From a checkpoint of a small mixture-of-experts model trained on Wikipedia.
Size: width 128, vocabulary 6619.
Below are experts of layer 4 (counted from 0) of a mixture-of-experts language model. Rows are named up (a neuron's input weights, with its number) and show model dimensions 0-127. Each number is 200 + 30 x the weight over its row's rms, rounded and kept within 0 to 999.
Before each expert's rows: "mostly gets" lists some tokens that are sent to it at least half of the time; "gets" lists some tokens that make up at least twice as much of what it gets as of all text. This comes from a sample of Wikipedia text that the model never trained on. Tokens count by the router's weight.

# expert 8
mostly gets: " (", " in ", " was", ", ", " in the", " \""
gets: " ", " (", ", ", " was", " a", " the"
up0,218,169,178,140,211,210,249,178,171,141,238,187,204,242,227,179,220,229,243,187,211,220,237,238,166,212,149,126,229,227,172,187,187,222,236,210,201,245,188,212,233,196,208,169,215,165,207,203,214,191,150,195,239,199,168,200,146,210,212,178,167,202,271,190,189,187,213,200,207,178,198,165,189,196,178,177,200,225,220,196,212,233,220,186,241,140,184,218,188,153,199,218,255,183,186,166,141,209,227,159,215,189,247,154,228,150,186,233,198,227,243,188,213,167,171,150,187,266,211,219,256,212,207,157,172,236,242,219
up1,189,187,187,214,233,206,172,203,216,198,151,176,195,238,160,207,186,200,269,184,254,176,209,234,132,214,209,150,257,197,151,207,224,195,227,192,199,272,193,149,250,206,180,203,182,203,210,181,176,175,209,169,191,168,232,209,265,282,195,194,176,186,173,205,166,166,205,159,221,217,202,194,182,187,197,167,260,190,185,183,204,247,171,159,206,214,175,233,187,275,248,210,165,227,236,189,220,156,200,221,162,160,189,210,235,215,209,186,272,166,196,176,204,234,156,191,227,193,154,204,210,219,163,222,222,191,212,187
up2,213,198,165,227,190,221,203,246,167,208,178,176,134,189,234,283,216,200,234,189,200,196,258,207,230,195,191,193,190,215,181,200,178,224,228,199,207,191,167,208,188,261,241,252,251,205,200,184,155,187,150,161,180,209,175,123,201,214,178,213,213,182,159,187,210,257,205,241,219,179,156,204,205,191,189,205,170,189,193,213,225,234,178,163,176,205,190,215,235,205,200,185,227,157,191,224,143,175,178,207,223,186,140,162,195,165,197,253,213,230,173,202,189,199,188,216,170,258,239,229,222,232,238,155,159,257,126,160

# expert 9
mostly gets: " | ", " |", "|", " |  |", "==", "==="
gets: " | ", " |", " |  |", "|", "==", ") | "
up8,184,189,155,257,167,227,266,154,267,197,177,187,177,219,178,177,181,256,252,159,176,175,226,147,188,234,219,183,171,219,175,182,147,235,177,247,178,211,208,168,179,206,212,122,197,223,183,164,220,187,213,233,184,200,197,232,225,193,231,232,234,230,194,165,205,185,198,234,197,171,226,229,224,201,183,173,198,204,212,202,181,232,225,234,199,228,170,178,209,220,200,149,215,216,205,189,147,206,234,194,232,191,151,207,240,205,264,251,231,183,225,184,236,215,224,177,188,130,213,200,166,202,115,181,201,221,165,184
up9,241,162,169,235,176,200,219,149,167,180,166,229,167,245,231,229,196,222,227,227,217,198,192,149,166,194,217,166,175,224,160,211,230,183,173,201,178,254,212,180,216,207,137,195,232,179,250,198,249,255,205,247,211,198,190,244,160,207,188,216,210,191,195,224,264,189,251,229,224,180,250,244,202,218,241,173,259,180,169,182,222,181,193,182,172,149,183,188,182,198,163,172,200,215,164,196,172,232,226,192,180,214,174,244,182,170,168,190,195,211,191,253,129,206,187,170,182,247,256,161,217,178,155,187,192,176,244,176
up10,216,176,181,180,247,216,220,222,213,233,202,196,195,192,204,224,214,189,202,288,170,210,224,209,242,209,207,200,217,198,231,206,146,204,182,223,140,218,224,236,214,180,185,141,136,189,215,214,197,157,228,181,187,144,219,178,162,184,183,213,141,200,222,205,203,222,201,206,212,168,251,238,230,247,189,193,181,196,196,208,245,200,198,197,160,175,273,269,258,135,199,177,159,186,197,192,192,254,221,255,168,139,181,212,208,217,228,208,192,214,194,168,199,193,188,240,209,173,207,213,162,135,193,220,199,208,238,272

# expert 3
mostly gets: " M", " T", " L", " R", " s", " H"
gets: " B", " S", " M", " C", " D", " L"
up1,197,205,169,206,164,216,157,256,180,164,210,213,248,192,246,212,246,210,195,231,206,170,209,220,176,183,221,198,228,187,139,228,153,201,184,201,192,201,226,206,193,207,187,211,194,130,196,132,195,233,193,237,175,240,201,255,218,231,160,206,185,199,198,206,208,179,248,239,172,182,169,181,169,213,212,163,226,171,248,194,135,166,188,208,162,241,240,238,193,229,152,226,217,216,150,210,197,229,172,214,155,213,201,178,192,186,215,215,163,215,195,142,214,235,209,219,172,209,248,280,151,191,238,213,184,120,220,229
up2,165,248,208,192,182,195,192,139,214,177,247,179,162,231,190,188,200,189,176,212,206,181,178,249,163,215,219,203,194,215,211,271,210,192,239,249,226,254,198,185,157,254,168,194,204,197,219,182,198,230,185,165,187,201,209,272,205,247,118,219,204,232,200,233,182,212,196,209,205,150,225,168,164,207,181,185,173,213,166,161,217,214,201,230,137,204,195,176,167,233,200,203,207,253,254,231,197,180,229,184,188,241,222,250,205,231,151,124,186,220,227,184,176,162,206,188,252,139,207,217,187,143,201,205,225,202,194,234
up3,202,187,238,204,163,237,201,131,201,234,214,156,182,203,219,244,182,220,191,238,176,168,245,259,188,189,208,221,232,207,177,185,207,218,255,256,191,174,194,217,210,154,238,188,232,249,181,217,182,150,255,142,170,167,213,208,183,201,222,146,177,208,199,193,165,251,232,198,234,254,199,161,202,190,188,197,247,210,155,195,180,187,166,164,251,142,231,205,220,188,204,221,199,156,185,213,163,186,230,204,198,198,227,178,137,181,193,193,227,237,214,232,173,179,174,154,199,219,196,184,251,137,166,162,191,195,171,250

# expert 11
mostly gets: "or", "v", "f", " Z", "g", "b"
gets: "or", "ar", "ed", "g", "b", "f"
up1,196,216,181,231,189,186,172,244,162,197,167,224,176,193,167,159,200,231,238,209,200,193,201,142,206,257,187,178,234,254,200,184,199,174,247,258,198,207,137,219,214,230,221,223,278,154,178,213,201,168,195,206,167,154,222,175,191,153,180,217,241,227,244,236,159,160,233,201,212,169,218,133,237,215,176,172,220,213,249,248,251,162,188,163,207,213,174,173,187,225,193,203,224,158,201,206,190,190,180,210,157,215,200,150,157,177,204,189,210,175,180,188,261,188,232,194,220,182,228,189,164,188,259,220,232,226,148,209
up2,169,232,232,224,264,235,167,211,220,191,195,201,184,230,234,165,202,140,177,203,167,250,191,184,217,197,206,181,202,248,185,240,176,238,186,185,177,171,239,215,187,167,208,190,169,216,244,180,222,239,177,237,213,176,144,253,180,187,203,196,230,190,207,141,199,217,227,184,178,187,219,184,253,214,138,159,159,235,223,197,178,181,177,166,190,236,179,213,185,226,238,183,177,116,227,174,155,171,230,253,231,177,193,234,215,181,232,247,204,169,165,206,214,188,206,201,161,271,175,160,197,194,241,174,182,224,252,176
up3,235,154,175,232,211,236,148,184,220,188,206,257,197,155,185,165,208,201,209,176,203,194,194,213,283,171,233,243,199,216,208,226,242,202,170,151,131,186,204,200,223,202,240,155,146,183,199,149,212,177,222,205,211,185,177,169,242,225,167,251,214,225,216,186,145,221,190,201,194,185,189,168,216,205,183,178,208,214,232,176,286,170,219,186,137,228,257,220,181,222,233,169,169,228,213,216,217,192,239,222,218,143,248,206,201,171,151,217,242,217,189,223,178,208,208,176,207,169,200,190,221,146,212,248,177,160,179,191

# expert 12
mostly gets: "ian", "ist", " American", "ent", "ard", " played"
gets: "ing", "er", "ian", "ent", "ist", "ic"
up1,149,219,229,157,228,197,263,197,204,271,214,194,221,182,201,148,159,228,216,216,241,213,159,234,178,257,202,236,246,263,168,221,203,246,209,219,173,154,228,133,194,137,171,188,204,140,184,192,172,172,165,173,212,179,188,254,185,174,215,222,220,224,199,158,231,202,187,237,227,144,206,177,244,190,238,198,195,209,237,216,175,195,197,179,214,190,202,168,205,172,182,185,194,210,154,220,183,210,215,186,193,225,176,250,172,191,144,207,206,189,203,208,220,234,197,202,224,231,202,231,216,247,171,195,140,176,140,248
up2,232,171,196,197,190,223,226,217,189,209,172,187,172,281,233,162,218,209,200,198,222,247,220,166,168,172,232,206,133,184,174,226,198,129,201,193,210,205,175,148,191,211,199,173,218,181,182,241,207,251,209,191,174,203,178,169,214,214,274,237,134,176,240,183,206,182,154,244,218,176,187,190,183,204,183,155,233,189,154,218,189,205,162,146,165,210,167,219,222,198,217,173,251,182,267,205,239,209,227,194,202,185,251,200,244,237,219,197,164,224,171,226,148,228,191,195,186,169,167,206,182,203,186,187,288,224,181,196
up3,185,149,232,154,150,190,205,191,147,211,214,226,200,238,227,162,168,211,183,197,229,143,203,219,205,141,244,189,199,238,169,183,215,212,188,173,212,199,245,240,186,255,223,285,187,186,227,189,139,179,181,225,211,201,164,180,184,187,226,231,241,249,140,210,224,211,168,275,202,186,182,197,187,209,211,252,196,199,217,198,207,223,225,200,186,208,156,230,194,157,207,169,178,240,185,161,236,148,223,195,199,182,194,244,188,201,169,219,247,170,204,224,171,229,202,173,184,209,241,247,253,136,222,187,192,157,181,211

# expert 7
mostly gets: ".", ", and", ", the", "\"", " he", " that"
gets: ".", " and", ", and", "'s", "\"", " that"
up1,187,199,187,181,163,138,212,167,165,216,147,193,207,212,214,232,170,178,203,189,158,234,219,208,180,169,262,228,190,215,203,245,178,198,181,174,163,194,189,191,237,217,212,169,162,193,213,199,177,163,228,150,212,260,182,141,252,230,210,134,227,198,243,231,208,145,206,185,216,207,179,212,157,209,188,180,199,224,191,254,146,185,194,199,242,166,218,226,201,204,233,179,246,143,180,207,231,228,187,223,193,227,229,236,174,229,190,228,223,238,230,235,192,130,229,196,183,259,227,183,196,119,179,246,206,198,183,224
up2,183,225,141,163,188,195,213,159,166,185,164,117,194,265,193,169,178,166,221,247,123,174,236,191,231,170,206,183,287,217,185,207,184,196,240,255,207,157,203,165,253,196,195,193,178,215,225,226,177,181,197,218,222,246,164,192,219,197,219,231,210,139,224,200,178,215,218,165,223,222,201,202,226,240,237,234,172,203,168,212,195,209,221,249,220,184,232,236,236,202,234,219,208,187,197,165,215,200,199,198,187,107,179,184,228,181,192,188,197,192,174,229,205,218,197,150,184,268,167,237,181,170,184,221,195,206,205,175
up3,181,160,199,178,187,201,242,219,175,143,174,185,200,222,225,267,197,216,178,239,202,235,213,194,180,182,206,174,242,227,171,219,211,217,221,205,189,175,185,263,189,207,165,197,203,190,195,225,223,182,230,190,209,188,218,272,179,243,240,188,175,269,189,191,152,236,197,222,215,159,223,157,196,248,194,194,179,138,204,187,201,189,166,212,208,209,191,167,266,183,228,94,182,161,171,161,176,161,191,189,207,228,216,212,195,155,206,172,164,231,210,174,218,182,268,193,197,193,193,150,208,181,231,183,151,258,200,250

# expert 0
mostly gets: "2", "12", "10", "1", "15", "13"
gets: "1", "2", "3", "0", "4", "5"
up8,166,218,182,164,172,241,173,223,239,200,232,209,221,161,183,148,184,202,191,161,124,233,243,252,168,195,162,214,165,202,200,208,259,102,209,204,230,188,223,231,213,238,176,208,166,203,165,208,259,190,202,162,135,172,211,243,245,238,173,210,200,213,203,221,203,196,164,211,241,221,193,223,241,245,173,231,172,168,202,202,202,254,167,189,203,145,153,159,197,181,197,193,181,197,184,162,192,228,186,189,259,196,227,209,224,270,211,190,217,218,174,183,178,197,208,173,163,168,209,193,204,208,204,222,212,153,238,205
up9,185,226,160,140,219,218,172,220,214,185,202,202,192,205,246,209,153,189,199,265,179,197,135,179,186,237,171,194,221,233,195,234,199,168,236,199,229,203,156,210,246,253,247,208,203,191,191,190,175,206,220,219,225,191,183,238,220,130,167,229,229,242,193,152,166,200,154,201,213,190,135,192,182,149,227,190,256,239,194,276,218,164,169,164,199,217,196,205,199,192,187,232,171,216,129,194,225,206,199,202,159,216,246,171,228,273,229,168,198,183,155,236,225,221,220,211,193,168,226,204,195,206,176,191,155,192,160,180
up10,158,225,172,197,231,184,236,283,171,194,211,277,237,193,238,168,208,190,251,197,226,187,167,233,209,200,227,194,220,213,200,213,205,161,160,190,202,221,203,247,191,159,157,176,166,227,238,203,201,197,217,164,208,143,203,166,180,244,154,148,200,245,169,179,178,217,225,179,187,221,163,157,254,177,178,186,223,174,212,190,156,155,179,200,182,199,186,187,198,147,202,210,234,214,159,252,268,222,221,183,202,218,231,241,255,229,215,180,223,224,159,232,212,213,147,191,200,266,183,190,180,186,229,170,242,197,180,206

# expert 6
mostly gets: "\n", "-", "–", "|", "| ", "- "
gets: "\n", "-", "\n\n", "–", "| ", "- "
up8,295,217,218,205,222,170,174,204,198,229,245,155,203,171,199,177,258,207,168,224,231,216,198,199,203,167,177,170,231,187,211,188,199,221,226,156,156,207,183,224,214,129,223,183,181,178,188,223,208,179,225,186,295,185,207,192,220,171,210,210,173,183,188,174,207,204,161,177,219,152,255,142,211,228,245,171,230,206,199,213,220,257,168,134,202,224,189,188,173,155,167,140,192,189,166,237,195,219,178,212,252,204,238,226,190,235,215,229,201,222,174,179,231,167,186,210,176,172,198,191,200,153,251,226,170,227,170,158
up9,138,148,243,227,200,265,214,170,196,197,223,174,201,185,216,182,212,195,292,146,229,212,184,156,216,183,230,220,202,249,182,202,138,213,207,230,180,167,211,185,167,221,205,230,184,191,194,189,170,125,221,163,202,207,197,232,186,214,253,233,181,231,231,193,204,227,191,255,218,211,151,187,228,187,143,190,246,233,126,203,218,193,238,169,156,188,161,185,170,201,231,166,214,220,200,215,184,148,209,186,215,177,189,197,236,200,238,190,215,175,196,124,195,175,165,229,205,197,186,209,186,232,238,216,228,204,159,236
up10,206,217,162,193,176,189,202,182,172,173,233,154,188,202,230,242,230,165,183,185,219,169,242,219,233,184,181,171,209,218,208,264,249,131,194,180,148,161,224,175,176,177,190,190,218,190,224,243,202,183,261,194,208,161,247,214,209,182,187,213,197,133,247,250,218,126,197,190,209,258,150,231,193,191,216,195,204,204,179,218,196,178,168,190,168,208,220,176,152,231,225,193,239,176,187,187,151,174,214,256,210,196,247,208,223,193,206,218,203,186,159,201,115,218,196,184,217,201,194,182,241,202,171,185,186,282,207,252

# expert 1
mostly gets: "ol", "H", "w", "h", "ot", "od"
gets: "h", "on", "ol", "w", "ot", "y"
up1,202,198,222,228,182,220,171,221,161,198,167,200,205,210,210,168,194,175,228,248,281,221,231,141,219,202,182,195,266,252,219,135,198,249,201,224,191,242,217,231,134,190,190,194,229,149,175,189,217,181,163,181,189,207,152,223,154,183,195,227,156,201,167,175,176,203,184,251,133,190,174,180,238,203,216,214,245,222,252,198,181,233,171,215,160,194,205,222,229,223,215,205,174,185,146,238,216,209,201,237,206,194,242,247,185,174,232,221,212,197,165,236,201,188,219,174,199,204,194,163,166,162,231,179,208,240,117,204
up2,200,132,175,200,233,246,179,158,184,253,183,245,229,220,206,210,178,228,190,203,225,192,205,258,186,241,193,223,219,235,171,209,253,120,164,153,213,181,210,209,224,219,186,216,190,215,212,136,206,218,253,233,145,202,216,178,196,177,192,162,215,200,219,210,230,185,181,174,215,159,220,165,213,216,191,175,198,193,208,243,262,238,236,131,238,234,177,172,199,205,216,196,219,221,217,195,181,161,234,193,150,175,179,182,143,208,220,217,207,270,161,197,212,201,154,231,205,235,175,185,227,215,187,225,168,157,148,160
up3,226,183,202,223,160,243,197,191,204,239,225,178,179,230,158,154,212,170,232,235,197,211,211,200,184,225,208,201,196,232,199,178,154,203,189,197,175,168,184,190,243,221,201,223,195,166,210,193,275,164,174,153,228,197,207,220,244,233,190,245,194,188,167,175,178,254,193,198,157,209,185,199,219,237,237,174,173,212,192,190,277,179,178,204,231,249,205,213,163,180,192,238,286,144,184,227,155,255,251,201,187,242,251,167,183,195,179,264,222,193,215,165,160,190,205,171,215,195,163,216,212,176,212,148,208,136,155,199

# expert 15
mostly gets: ").", " family", "ing.", "es.", " there", " where"
gets: ".", "\n\n", "The", " The", "s.", "is"
up1,242,188,172,218,199,226,124,213,214,223,270,170,217,239,158,203,232,183,173,232,201,182,211,207,176,146,178,214,230,177,169,175,166,231,228,119,154,194,152,154,221,201,218,179,188,268,136,202,209,192,210,181,209,225,197,214,220,191,171,160,182,238,224,221,184,180,219,218,218,211,215,164,229,207,199,217,245,235,227,180,176,238,204,126,183,199,239,167,220,214,223,175,203,182,227,203,214,172,163,221,187,144,237,148,202,210,213,188,246,185,223,183,170,138,214,219,198,266,222,177,223,208,158,227,234,190,187,226
up2,285,202,207,185,203,231,243,231,175,153,174,259,218,188,193,263,204,210,243,194,190,222,229,186,178,233,219,238,260,235,216,217,217,170,234,194,168,130,203,241,199,216,201,198,201,188,170,205,198,264,197,177,224,189,242,198,196,177,200,230,245,163,183,197,230,184,153,209,202,186,147,197,235,238,201,207,226,170,229,151,199,184,189,172,184,170,152,199,154,148,197,220,244,242,191,152,200,171,169,249,153,239,195,214,186,177,242,195,152,196,216,221,221,170,239,184,200,235,222,177,215,173,188,134,162,196,211,185
up3,193,196,197,205,209,190,191,151,163,245,244,183,239,187,201,206,256,223,213,123,189,176,194,186,177,196,208,189,274,194,200,218,164,170,234,223,158,217,195,186,196,227,215,212,227,187,201,176,210,252,214,173,175,214,204,187,198,207,262,182,206,161,169,229,202,276,211,266,169,229,223,228,253,187,218,217,214,156,157,188,119,222,181,270,205,211,192,225,179,204,210,183,187,216,208,169,203,165,223,206,146,238,164,149,195,179,222,187,213,261,187,173,172,197,208,135,183,247,221,244,169,203,185,155,230,194,209,197

# expert 10
mostly gets: "ical", "ed by", " other", "ated", "ically", "ed in"
gets: ",", " of", " and", " of the", "ed", " in"
up1,199,160,192,229,214,260,210,186,193,193,164,284,194,221,225,141,272,211,211,178,198,242,174,191,270,196,199,154,199,226,209,200,231,204,184,219,169,194,183,215,171,151,159,182,260,228,222,237,135,181,188,233,233,161,186,220,174,206,261,189,193,178,166,179,225,235,232,213,165,217,206,178,211,177,198,186,183,169,212,231,201,194,217,243,139,143,239,203,211,173,213,183,191,152,181,188,217,197,167,221,227,163,193,202,181,203,198,210,237,268,206,264,224,229,185,209,136,184,216,188,159,182,226,178,201,205,207,158
up2,180,218,166,228,203,205,212,225,141,214,230,219,200,234,205,106,173,170,213,248,239,146,231,248,223,220,208,175,214,204,196,252,178,206,206,224,209,227,176,181,253,214,243,241,189,182,239,239,200,185,196,181,182,185,273,260,165,197,205,144,224,151,182,210,181,165,152,293,179,194,241,237,156,224,154,181,182,216,213,205,228,206,217,191,201,178,186,230,217,206,199,239,152,220,204,171,155,207,207,164,168,178,223,190,191,183,173,186,209,169,176,185,183,167,188,190,205,196,199,194,196,196,255,165,151,227,179,243
up3,209,162,174,210,192,206,171,182,288,203,210,194,164,193,182,222,151,190,148,198,188,161,215,154,178,188,243,205,188,232,173,250,227,168,184,171,217,208,233,210,135,136,229,173,211,229,246,194,189,148,208,179,236,193,298,266,188,222,212,180,263,141,219,221,175,233,178,212,198,199,211,212,204,170,237,203,232,201,181,223,192,212,216,228,219,210,217,163,194,228,236,192,202,194,183,121,204,182,236,213,243,199,188,177,238,227,172,241,150,202,181,192,215,207,147,151,176,203,210,215,191,224,195,191,165,175,195,195

# expert 2
mostly gets: ":", " is", ")", " as", "),", ") |"
gets: ":", ")", ",", " is", "r", " as"
up1,191,226,174,201,207,230,146,198,212,223,244,222,235,254,217,231,173,165,192,206,200,226,180,188,215,151,218,218,284,223,236,168,220,222,174,207,195,178,226,173,205,254,211,217,209,176,205,188,190,193,142,161,145,149,245,171,191,178,221,202,171,212,150,248,175,239,202,202,193,214,198,199,186,222,211,209,242,221,174,179,219,196,178,186,255,150,186,126,185,135,177,190,166,199,187,212,198,211,152,212,210,271,173,227,201,213,177,216,230,273,183,110,203,229,176,209,204,189,201,194,239,180,242,219,195,195,206,166
up2,206,232,192,246,200,233,133,166,170,139,194,166,202,249,192,208,170,194,165,194,205,237,224,243,230,103,172,196,200,183,194,149,246,228,264,182,240,173,182,220,167,235,185,196,253,181,235,170,181,244,206,186,180,153,196,231,215,202,187,211,192,214,226,238,184,200,216,220,200,146,204,207,251,211,221,201,194,249,183,183,218,252,249,173,149,143,179,213,240,165,185,206,182,201,189,200,196,218,179,196,191,166,199,202,146,230,232,166,189,213,209,184,141,178,139,159,217,226,223,226,204,209,220,218,239,231,199,195
up3,226,225,221,206,192,160,186,175,205,202,179,192,193,170,159,259,186,173,177,269,203,149,224,233,163,172,207,233,237,219,228,185,159,243,216,242,219,245,159,190,215,172,244,205,226,188,219,234,230,185,217,174,237,237,173,242,246,223,264,192,195,181,165,210,216,212,171,221,194,230,198,225,153,184,196,218,195,227,173,217,170,205,182,227,141,156,168,179,184,168,178,151,229,169,242,239,251,155,182,234,192,199,173,201,224,233,141,205,186,189,114,225,169,245,210,206,178,238,176,192,170,180,192,235,179,215,240,200